config.toml
n_layer = 18
d_model = 224
n_experts = 8
experts_per_token = 2
d_expert = 112
d_shared_expert = 0
activation = "swiglu"
moe_layers = [0, 2, 4, 6, 8, 10, 12, 14, 16]
router_score = "softmax"
normalize_top_k = false
routed_scale = 1.0
balance_loss = 0.000159
balance_bias = true
router_z_loss = 0.0001
init_std_router = 0.0181
lr_router = 0.000593
n_head = 3
n_kv_head = 1
head_dim = 64
vocab_size = 14523
norm = "layernorm"
norm_place = "pre"
norm_eps = 1e-05
positions = "rope"
rope_base = 10000.0
rope_fraction = 1.0
qk_norm = true
attn_scale = 0.125
tie_embeddings = true
parallel_block = false
init = "uniform"
init_std_qkv = 0.024
init_std_o = 0.0259
init_std_up = 0.024
init_std_down = 0.0
optimizer = "muon_variant"
lr = 0.01
beta1 = 0.95
weight_decay = 0.0
lr_head = 0.0105
warmup_steps = 50
schedule = "wsd"
decay_fraction = 0.841
decay_shape = "pow"
final_lr_fraction = 0.0
batch_tokens = 65536
seq_len = 512
doc_mask = true
train_tokens = 284300000
steps = 4339
dataset = "wikipedia_en"
Below are experts of layer 6 (counted from 0) of a mixture-of-experts language model. Rows are named gate (a neuron's input weights, with its number), up (a neuron's input weights, with its number), down (a neuron's output weights, with its number) and show model dimensions 0-223. Each number is 500 + 25 x the weight over its row's rms, rounded and kept within 0 to 999. Numbers have three digits each.
Before each expert's rows: a language model's description of what the expert responds to; "gets" lists some tokens that make up at least twice as much of what it gets as of all text. This comes from a sample of Wikipedia text that the model never trained on. Tokens count by the router's weight.

# expert 2
What it handles: Function words in prose. Articles, auxiliaries, conjunctions and pronouns inside running narrative sentences, such as the, was, which, but, has, also, being.
gets: " the", " a", " and", " of", " was", " to"
gate0:504459467467469545493519521557527489462550486509471507521474477498478485516504484535502535507480484504500507461502512473486480489529474445512539534506463476486497507486441526519488516487473506523497503485506517494548496468477504462516474495525509468497513560507492524477500468493541497514471519522467508539471508533543469509520478487510516531482451473515488480542474477486509494494540546507534523534520537515519457486479523555529490523487529484497475444501483463535481515510482530479468489519495530520519534507491520528485499483491524487484464488496459526493488517474514501474501488493516480462507502499526511505506501498518535491489510455464498546571495513519519470473434
up0:479506475492487520495501462514513507519457517509531540467549545503497522485466511518531504473495468515487492514487480512503509494500510528529517454514466538488490497514516504557519523490516543490506504493509467446475484515468512456520537525516510491471482500460464524545494508553464486516507486490504497511505435522480471504451547513494498518575487526447498482488495470465509468512538480506518504506488498491516552515505527473491521475487487469483526523542452532487482453494475502554507495490494510510478525489461465463500485493497540490529499440509524496533492514483472513493469494505495500484525538564503502515536500502523483476560499521520481519465476459484479499506504
down0:515530498516566481478493471503538515526462503499480491466492529476493449502516507503497511488509503488517515490496497514518518453487510519517502521489571507507531488529466467490461499488573488517501551491520501502490510500468529475530492493521507487500497458483493520529508484501495516486483497480482490490470484473475516533523490483510509475530450495527569487539508463527464540523488476501457527544489480482484485456495509508469505493519533459528543416473519483493521508529507479530536519511507473429482496508482473476502527482517491479508487512459494525529519472552536469509514505484504555472510489512511498482516495496482492488439519488456484537520537542486502495493480
gate1:457531521465489460488539491476479524523480487488492471540513568516472477489477534514501487494479491482497505549465461475499501518495510472500465489551483521471487481512474543481508576516484505528490477494512509555548543511527512521462482509505491497507526534525494461508532525487529463500488513482470505574498470522489501495480506524483480493507513505495507470518545535498496482461503508465536500531517502536542477429545540478501439496490439521471472483458493498529465512485490516472523499468525495468489494494500494524509493510481554482503512474526501524487497497495467505481519513489519535459522526492503488524504514497501509453494513490511486500482516463481514456507491
up1:517505494515491488492492454495536514492546488498489524516463489518506490479530546515465474558497565484531429531547502493485460508502503499499496521529516538516496540510497529490508450546503498517527538507526552493463480535453500483517482466496460527444480484490478516443464529505480483478490524509529533515512477515482472525488483482474504485500469507576478469527495507489478503477495477504504511476512492515477515516482443492499492474513446516485519484481489452511490511503543504486497500518516486507477511479528509496470509481534530501486507564488498495483519493526462468483489480489484474494501496461477505511538496480485476537516539488463518491519453554497490485550494
down1:528497500495517529476502467529489483492518500500511500528513513551525513512484510522516508493539553515519499510440554469537446460444473473495518514509493538469503499480476474479460491474498496500472486511519468478506506503493529524500525525537508504517488484478536535509474485487470492526478457535466505450498486479515489487531509531498510485484493538475522503491446549503530464499527494504500535512500480480515543492467514500518502502505487528507506505496473502501505477480507530488490518497513465560523479464477437469532464501522513485502515457497482524499503506513499533494519514509476431454463476516493533459563506545512520511454490495522498502503498545506480498549432
gate2:543499474493494482521492494558544474487489482462459507484488469498481496484492543499509513464528536525456506554493511480484504492474515477508484484504487513489489513541503518487531528537516517477495502510486478489515492511481540485533509538532493497509481460506507525496522512496494518504490512480499428480495529497459484514451475517504509490530539465524493499511483502509468462494477524507499496484483506518483494504508488497502516509486482462489492526498497534479473527558514493500469486566480468497500497486500521457533496489486498516556439449470483493556498520487471490554519469494487533514464522529552506509490522578497505586523507520497461483480440499494478485523483
up2:544488534502481482499513463465527511508495487523522482461489483484536528482497499526509545523475488484484500523503475480497471511512489502496542503508495509538482546535509486493517497564456525462460486479497471539497512509499504517475471521473499521521531503456476478524507500464494540513525498469518428511515506512485464509485508539494558509474492497468522536479494521509445498496471503507511452487501543545489494504501457514524549477466497455463486489460511459504531502487463479483482516503530540520498497519470501515508483481465490496517525534478547463523508513543537472505497477507521491464446531449501488497509568502512519528487517532506493510488509472448476484527501
down2:513494529492507501535481506513526455518473522486464491481508505505564513496514502502513501490520553502478470491517493493492544532512519503503491553506461472479468512496528530498493498507516498434519521520468462512494543510484557486493497510497471506503515504523499514546464526484498466472519476534493536458552485499527509487512502470526493525496528487477473536450436525456492545494491467487482516470500514486513498517464499519545494512467475475450453493460521551518533506489505500481473451527509529485514488517512541444536505454525498512500499467483521503483523510461479493537454475508507463536526495532490464463488503506495488552509496483496504468534468496513490514514509

# expert 3
What it handles: Scores, dates, prepositions. Time and place prepositions in prose, such as during, until, at the end of, plus score dashes, table bars and month names in sports and date tables.
gets: " the", " |", " to", " in", "–", " at"
gate0:504467524480468533502489531485486488521491490466476518473526464564474514515501505464530506474508525531518513500546477537484508490518504502490500527513490504510522530552477413485488478488516552512539500511494498531517531509481492511527510514474479459504487495513516465471449431491535530513495480472537506497502524494516530516514519508458518495542468558530530480502479449470486520495468509524522483511487486461516464491551461521483475476443509525455504511511506530507499497513513506523468484487478476488502503484502521510486485512505522488452498459473513506542508530496520521508486506420497504533486491473534528493537499476489495493541508493504560459495490506484512484471506
up0:523503533496518470465499495485497475527542491517456511479471518504516471461516533521457472525558488486448475460487518495495500507501550463508522498495518536559521485521480503492548509489516484492495477473533519517512537505511460499488492541484513497539487505467541509487528512510498439477503520529502509522494469537438498478478477524507443540483485500492487508527487518461500475507485490483477528492506539503513502501475524511526469480453501522495509465497448454487527511497531549472520502512437500497509527513535533500476472503518501537544462448476494474513494494467529478507508488465475481514510511549495577503485505511501511492477501505492530507475523513483521488525537
down0:504539490489469496464470493528459501504474497539514514506500486519470505514461505505494488533541453551545462488517472454482519533472490513540489483487494505507533513547491495534484477529512505517523509481528520493547482487515508554513478514513509486504492439504474513501547500465484532522494486506520478452494474528482477474498532507493532480504530513500490477451527535498527443467498502490512470480525500500521507466503505509505510482507483525508494532483544467497554519485510540533497485515489469501458486519468477483526491520423478474476554523490522530544518455525472489448491514489472483511479502505487484535534493476478566511521538487520494488492457486477481479508503
gate1:491488512503496563472466543485483512561474487528495498502508501449512506524509509507521517526538505531478502514491486494486496506487503482544487496502511489556515540467496515515514556479466484467524484519521527488454530487484495526514503501481507488457501476501502497465515504471512508446489484506481464492539505515544497502534485523531465548519470489495526482565460507547473532483470482541526498519516517482490521433513513457506506494496538460484548547532470496463480531507508471482493498511515494484508502529518513474484485482477522498486516473445449509538501462518467515488483516501526504498472519509496521473520551508481502487494483481510496549463458450467476480473518
up1:499534468515520462520482493505490479457513496496468477528507489466521486517520512468540497536525476511445519457494443487568486529519478527492535510493440521515491467529511538506508497492486491509473517501476498464544432504500480480503480473510487482491517444445534529518528453489523494516500493509530502483497490539524492527475520496512534470505488513460484524493511562471469517518489547486510472542511469505493509531453502474517454467529557484507486495505529478501520512484536512483539477546517515516483504511533478482519478509486526464496522511487517480495489476510527448542524467527508489552501485531519469486493493477501470492491482507476485499497517472540508524516496
down1:473499538520494496515473478485490497510523491473454523524502507526503486497515508501522507460491468496512492530502462480486499524462522511495511490478449516537473502560481489502492501532515518477501482497457523498498481508517495520463473532465491498496528450466544513468518462496491481541517484515485514510498497495431533511474515501485519506542499503465498531523534522458483566515486447468483437503512514530551512515489509467498461502524553455526484544481513548489502498535521528477499497529483518458521517515504515483489541528515554502465505510469480476492499540493488473514506486488488481486508506478514515466495541452476491526493512496487527504495473543486514428546541
gate2:473514504522491448557510527492491545478510457487476451503514483468488493495544549509496515485506483503509527460487514489524507492515496483515500479530522493530532545485487503484550503493499466464465515502505472517536460491471483503476533490493531490485554509502536484498470497464487523547479544451490500522495517479468496489451501497497487524484537528506486525480480467537501494508459517532476546512491490469507517489513508496463499532509492484491511486528497531505433494484515453474501502506489489493488483451551545523547503499558561545468521483520479529542500486459496466508514523497478477510525529474459517507514481521510463462512469517497499506490458524466496520489524
up2:539480502510471468516514487518528524514504518549469491505510516521479496523527501493520449511504517474514490518520439478493448517478474571483519501532507459483442464514448507521496512496475503498481471465481496510551518486520501505444460496502496506499481454478491527495481502486511474486496534505494571501495464489496526478511512474448501522446561506551541519514522512491485512529511469491482492504482487503501490551492483488507519534473477554534489517492493453484538499517511496493503526496532478496447522479512493478514491536487494498475507466475502521484489490542542528489521498499498507470519434517524495508534475536474517512472484560489509483523483485502547500502492
down2:545490517521474526528537478535552467473496517480483478465485506491486506510510454504486514517492477495471498512505512529495489534545491511477496518447441494548452516501510493479525535483487487469514506489488496482536535501506457513505522501528512512516501471518510489503550526480462539487511447518477533501504485519509478427515460472497494508486485488493470497524478529476503471527492481496462481563527496514527489517512463497511481501527486482511465496493467482494506488548502497521501485530476475520518511535556491511509471554527512523488476509498555504437479489492446526490477514518496462472461528480506513544574509466467495482537501493532511518507459505507520497490494

# expert 6
What it handles: Infobox field labels. Field names and separators in infobox-style lists and tables, such as Label:, Personal information, Original release date, Total, list dashes.
gets: ":", "-", "|", "=", " /", " name"
gate0:528479514412498508432473512507489476514509487485470531483520477491485495507514474483490499501532496475489517523488465481507534480530463503504514449520454519502445523456545501508492542495505511529524473550490498517526502500513522470526472471515489497530484516480512482488496490480477490484487461512456493493500509497499496500492535527501489506487462506532479504551503491482544519515516502529552515481492566485549511525499521498440473487494483539497487458502512537488500520529504495522527547515479556514532512518480521490479496525492508492497511498468486548496500494489567477498552485457540452521473502490481506525458483495530496486525485470514523487522461458519481504458508
up0:502545472465477517459482506543546477523493455472520551473511476531524532527537476503529525536494504534479495485502489501473510478497503521493474487499522478523481498545504533510498477530453525509484465451478494513488500467505462495446464496466509503529533476501468497530468502520436491527472474460476459485502485536510476471516504505485453466560523514533505515533502479500506510483489532510507470521511484518473462488459523476512470477485465506527491521474517509511504478510521462457533459513502490511518465509516479528509519512525469485499487536485508524520501530479506465529531494555532487510525532493475539523509565489484501516520519538516471534515502496489503524458489
down0:443500460505460516506525490517528511474438484496532487483480502498495491527557514495501494525500502468477496534534524550493436515499523547548541518441516525486476512476502506498501500506497493475520482542482478516433545501493494498505474468543506484522502487523507507524517508511508493440476466465531518554504472467473483492497524471519486526471512518523503537499535483466482517507495454530526485531529489525487526456523489505491498490518509504547490505557503516527495531493478531489484501445459502453537515517507499476474490519488504477480507506496505507491546460463499499476459513522524537529527477511521511499484483466444504514467515480510466538515496477507491480501489
gate1:481478465548511497494538527529475454533489519445535492526506468471466511514530539502545526473490468502505477493495552486486496539518510488527463513530530480573520476527483494503492518524519478507551491508453508519497459484480475514518490450504506514466498482531462478523478549507516494468492500482505508490522486522505452517472478497506474455513488502509540510503482478485482527499541523468491481475508484490520496515511501452481523470518490497485518538545503496479443445521494520505530482519512501503481512480565519458498522510511489507539512522506532492526537480468485489545496506494467484512520512480500499514520471511513474488481570523472469520495470475532473470491460
up1:526497530487489472497457491486525513476478512503530492493515505513489536535496508513501504506470503513493505538483511518492497513512515537441513518499515561454522444482524524512535488511515536570486492505467480489541520499501464462484477521455515532465441518520535509520491503524478524483506510511503522503492466492458534468509461485517543536480524485494481486480518509511463490496494519486476493468490503509501521555489433494521525551480488547478514505521483445489543507434536472482548512499504495489506488546524539534493464476527513536509533503510465506478491544489477505443493488527479509485494448455499492490518531476505500471482505507500517469487507510525481525477490
down1:459525489568526505486555497460494502490481515449524474528497506537523476461515524544513491510490505496467493519533489488445505470466485512469461526478487511505459515507487545508499518477524470487489505485501499478496546480500498496480492526473511452530534515558504485538505481475453520465490488491498473517533489516536482521484507490506501530495503478504499522535491501507484520502497480495503485450479538561532488528513449496503511530527478521497487503467513466467497519484467505495515430517514496513536487450518509538480520517483546479523493555493446512504495504470490531517490493535526502505542526516518502493484507508502472478516481434527534471526532484471462467499516
gate2:509507494436488486469486488513503451487487501519468499443491516490521511503503442462520526540503512469526512529481485522449524503503480514489449501531523499458485510498495530474485543494472505495501505471551497497496532478525503487483489487516508544503526522539516498490498468520535501487526496532483455515504489508469506503451473478477475481518518545495504514477485506507516480477479493427505509511502474493494490474509476505495568462489506519469454486507493505503496468489548578497516545550475506487494519486507514452545501548535480513449512468488487517497496506502533573491530521484502507516501545551501490510482556498474521510530504498501481499498489505460525524492516
up2:523519503510474503508492508487501508466530460490477538464464514502493525563496478519473537509495522533519503524497495493481484524503499526489502496527495469524515425451501544504489573502534490508485494483505502498426511506513508501508521515512488516473491476524488492542492493514442518495493535516486518459520463475493500488486515545515499435493507511486524458471508489465448518490496526514476513496450511503546465518494488495522512486483504531496533537511539545517450509520492513493515475468482429515492529507502516466513480515516522565515505498501477475518471508452485499497512475502445539532498475478490484501532494505532531501530472470482467518503512454522523507488537
down2:469449500509500496458525491516508515486468492494508546475459522462511515534494508464532512547474478546453479504512509486520499476533498516515466474471479503533458501494556521515519488493512498489519459485514478481515492528513471501550478523502507471474480518516517504478516489511493461506480506516518480509536516516516510463525478543494511481465500511508498498555452516494475548550503497515509507508502510526499476521486497491518509477480483511483550493485517497503498443509488494535534516463484452488514457499474516528513495453516438531463537541525508490454519481521510486505487506521507475479449498471492478495505482474535523536467490510496530498487540449480533545582492

# expert 4
What it handles: Line breaks and punctuation. Line breaks after section headings and paragraphs, plus periods, commas, quote marks and parentheses ending clauses or names.
gets: "\n", ".", ",", " (", ")", " \""
gate0:502475531472523491534551497483533508516531477479516452457524491541544522507481493468506501477522530535531547508506464521510507519486469495500483502488537517446480513507491499471490445559500497478520500541482519527496489528479539525513460485494533539490505467528480462461485505500483514481496473499460509479520492536528500503537501507479476504548503477455548481499502516437500452511478522501505511504487477503533480467533544521522463540541496454512503495515467494524518509495496480504486545521503480495511455498489461534512512459529542539497518478525450552488526474477511490477458474506478501525507497500532455479515474470508480493507504496484474493506528496469488515498475
up0:488525501530489483530481495543522503517486531505533507479502463514519511483516524469491473544469476468536505520484487544472561496486531473511490478474492523530489513486538504524490531493514483489534491463523530470536522525500490478490533501510516493546520501473526477566528543500498482498482485476497537495491537457434505478497458488508489468505532485464476536543530468481470498549517512477541510436514477505471470496526541507506474492467473504486536513498501491454521479517456467481470514515445528479552521527526481487512484508474523537499538503489532475510488466453446490510510491555497482467519511492484497493503485503473480538505496488485523510520500521490518487505494
down0:481468455464531506556475502527523488466502470516473477507491479522518516498530497472519496525489527512470484493498479502469498539491516531501478507516505439475553527491497492475483531528498509508513479539522495451523518479493527511478497525521509484507517479487443520549482531507520507480496497488509531485509505462513489523457492502512490479522468491558527471477528475462524549511551485427532487483484478461475584523535481461499504444463521504474492531457508488522518493502519491471482537477470523467497500510518499510497522536525488509566465512483524520493513501531503503517481468473491490483486509500495526522488521522527487469539495508517472486493513466481538491464510
gate1:519452490543477480540479521497510504482483512510513526483523479508489541489503487496509549485528529509506483520511501522519531507490487474523467505491522468476551499499506520487508480503515537479496484470525501505461470529496488449502523491505480498507513459534499564486518480488474512454486506467474524452506499503500490502499464569474520485511505533511476516518487540497471496483436451484495477513519517476503505502488518493507455459500499500503513539524500516507540498479503512533517445505559492514468501509516549488528533478521498537508505491490481480495461480500496477524498515481468477532457542460523500512451494507469532530551512499459533506501454490415539457511485
up1:473587516504468487483488502503551505508487480536509507514488514511525562513511493503518461484490508499531505494512486470509505493511499506499494520514498501502465482471509470462552468522558457508498522514521522528499479494480475490523500506480521535531471543500490486510488512506514461473491515542523490535502487490470446491517495519514482507470484487524525511507439513464496481517506483512502468441521518507582485501494521477517544493470496530490516519485495487496505499423467511529451505512532481549512488511494525495516516529472465469505513480496503524496507452529496509465528513506508507460458521530512477526502514476484486508525441446504558496510525499515510507438497
down1:451484538467495475474507494497534518519476495532530485506502483474529522509479510525525475498440531510544497475455503504527492452517469527510444524518484506479452505483496477463534474440478466514526503494520546494508525503498514497542517511488515509469485447514505522471479503526525503493474479457518508515512504476440459517435498510509547545495541465520476519479489484489517474491513486493490521520499530502510515521512530536496467492495468513502540482533533537495481480473509521474475518501506483534522490534484537469538446511499484508492572482501498501468500504503488519437485525489507479501510503513499515487458521532532494550532546485486515499475518482513529477504486
gate2:485522491510539521535500491489461466474543500459477512513481491476495501463496491490541504540482516526488487489491494498475499472501512541502496544517535502498467474551497490469478473556462483512538491516532518513475495499480524507555462536486520529514436502500534473520476508537502512476530487512457492503467514503508473488541477460468528473481486435494487507515523482476528511485513505549501513458513482506474524538544503507499508516518528517472498493540480481538473498520474457522499498538486504482490509521519533473511556522486458466516503533493491487510501504513502451487470503505517529464491526485517516528485529452479510511536539505436478513520451480467517477523539
up2:506538499494507506494505556531454531476484474525475432524464540514516489524478484501488502487505532539484503518541515528474451519516536510481490476537479490518480489485484457467516504513515528492537480481510495520489470515489517487520522543496546482510485496524505494467511471496497489483497507499489501519529533440450524525533468504474486468484478513494495435486450500490447514508470525462505486467530526456506472453522499545445520513489467543501497504519488440472491490509522488516491501505521510499543492510496499557487497485512484482483511534473462522524525534485501465522518510493505527497488532515526495511473478501562491481550554518492504497537498522485499539482485
down2:492450513488488469464520542543491483543473480495499484549497471482471484491495539490492498523504496537526501496508479504476530513510504517490474451523519532528485554495527528490529487462483478500479482530460533502487527540457517523458547465497509536492508493486535502517495463508512527496495483491519507498468535550496485496538493538490527486532516518454486534508519528484494479514476490501514495477503489512485514504515492471502533510504491542472478516423475514514540481493544466456498491509559499493459520441491490520516519494509525482459536538516486477492531520477482510455484511478518536531532486506464473489507443486507462496461511527499499502512477461462454512522529

# expert 1
What it handles: Headings, lists, linking words. List dashes, table bars, == heading marks, coordinate slashes and "of" in titles, such as Communes of, Court of, See also.
gets: "-", " |", " of", "|", ":", "=="
gate0:458511536463515485473485467519509454503493493476457541487506467513448458498537511475493452512522501515517553480499454500496516508489509534497504515529501484491461541516518495514474514491495503519514493503528501508526483521507467554507433499499491505497520466506499561509520492488463508506481469519509540487558510511475462514504461482521520522480527439502509492518458467512495499471452491485523510478491517540501511476461491484474513527515528468503501492505487508441543521529499500520485439536524506527442522483469508497478488508497489565518480475504498531533481502536475537509527499490509509479503496514514482448533526489500478514459511488477519504531531488549511529475478
up0:503516483508499459492478530507476516503527491508496499501491524472548478473483479523504513515510501502469555479487516456497511525488503516485482471464536474487506496466494490524499456528528490484520509536508533532525540501482505473527514508503505496487473495520459469558541516480512542536499507484498429535558490506498509491516505547481480471549465527476467486497484542466502467465502501460510483498528496503570555490556493517512496478487494501468532509494476444482490515478519468497527497480520493482508491478478498507463469507526495472494463508503499533513478528470495544456484467548499492494511512543461456487516494473486516480519493549537493507502476539462501541542485
down0:496511534501486508469513520526492505495502500473493502553502481477523461548488471513549542487510463503495461516511457513506510509532515514516501535493538484541453485513473496486498530513521463473533507515525498498475531509565520454496511466496465500483481477532524522527481513489485497516481488496482481463519514528475441510490547498507514479545481478518463520479448446487467535515543508455527506497496506474515485516518520524508474520559491525470495488499466490481481478520471505488512505496494546486501531482509497444506506486503485503542499464477499495414492475533494504509491546461443504507568508506504527508481519492496472467502508500521553469522480492493496525476521
gate1:520533479485493483533482449484487498469495522480524500505484505487502494512521512466520515505485493526523525491492508524582518460492433524501530517485453546517473508563477512521475468480473468509521512476512505507506496509518488446454560521532523470499503498512494476511521488522497496480521543513481476477478476531535521488512491521455513491516518501467515476466493502542560504494500480528471543481495497502477524504478529475477482507538536528493484554498487492522507465483462537513468474492482490495440518544522513496537502516511520496446506471460479468496498515514498466523476481526493516513482459501464468445539470553481504486486516527534519507515480505511496492501520
up1:492520508525491465537488512522488542470513487518541517500504517492517526539482532508464492512505528500484472519499468483544538534497479506473483526504506484454474413527518515480521478490501508510491481523517469468525468514537492493469514441472486480494490499499482516506546502521477457513469497532523503518498445478473511550489497456460506527494474481526500518509510522501458487438523542481462509504526526537508535532509511528508463524490491492495487500547527505544515488503490526515546529522416482503493500529487525488507533501499496485480465510491514473507488525505526458531502490506448474472496539517512503498472497480487476496548486489495449514478467461513534488478526
down1:572522454490475506511505495529521503462498495489490483496514476512472559526516488507472469512491485510516465476529545479496452508515536495504502499445498540507522504540523531503512471538488512529514539465500504482495491450496493466512507518511506490481488458497527548478471560516496506478512503496509473459498495501502471465538519514543482508511558472473504516487499511506476524538492477414477486499531496497479489512511452497493514482451500545492497474487505500487528470481526498458542511520509495495501529519502475537480491465477521494531503490506506502454486470489506494441467484494480504548516458476535530533486491513514500492564482541485519466540491506520505497543492
gate2:509549483470470497498570481508492524562530509460520467497489490455524510557487515466468505481474482508504540512490461466460503492539471547501521519476486509522496497471527531524466494494532461493499510439506519485524519532522495522500462479484512510506520526516483511481502474519501531478507519478476520532500498551509490451500483483495496535519492529532486487505521492509506481474516441521454529508528508507522488486449520533467522516482517531472465504461523518507549503527534524534521511480503495468516468495476494518503464443489488439510512453492475494513565483529498495467508489534503492516506517482475506522508517534518475473514463484494489477470463476516527510517501
up2:477495498531516454508485506483478536515487489460471529507492534522486553490479494537461537488509484500489544505523441490524492533550515488490478534513536485518531535465501510507496438494470510487489521482521496457511529514467476532515500475472559501503494464500503510547516488441454506514505523454485516562479519495494469506488451504526531513530505513483503468540526484535464477509498497514487478454498498486494514510489484562526467476486492488506497493500482482459512514477516522514525478517434461492492492534498514465480519485524513510528492522505523541475465521498515502488504469492535454525494488529489484501481436490495516473493545503476512510491499505529551533472503
down2:478501484507477459530496484484496484516519484482484481502531513477535471471526506537502467491458525468445487484481514503503507512512505473512467502443524510542508536512510486500524471501538539504490456487486484481538487538465529518468492521522477473526517511487539507517476501495489522518525509517452501463516504506501491534475522468507493471481463525520515490526520481509505491509479511512468516527532490500469566474474524514510479479466438521519502497521450492485508531511516497551500506525513443443541523526480471537502492495526441531509515485525470534500518493466488469457543527506521449499516454467535520527483505472480523486510513516532505515531498479498486528558465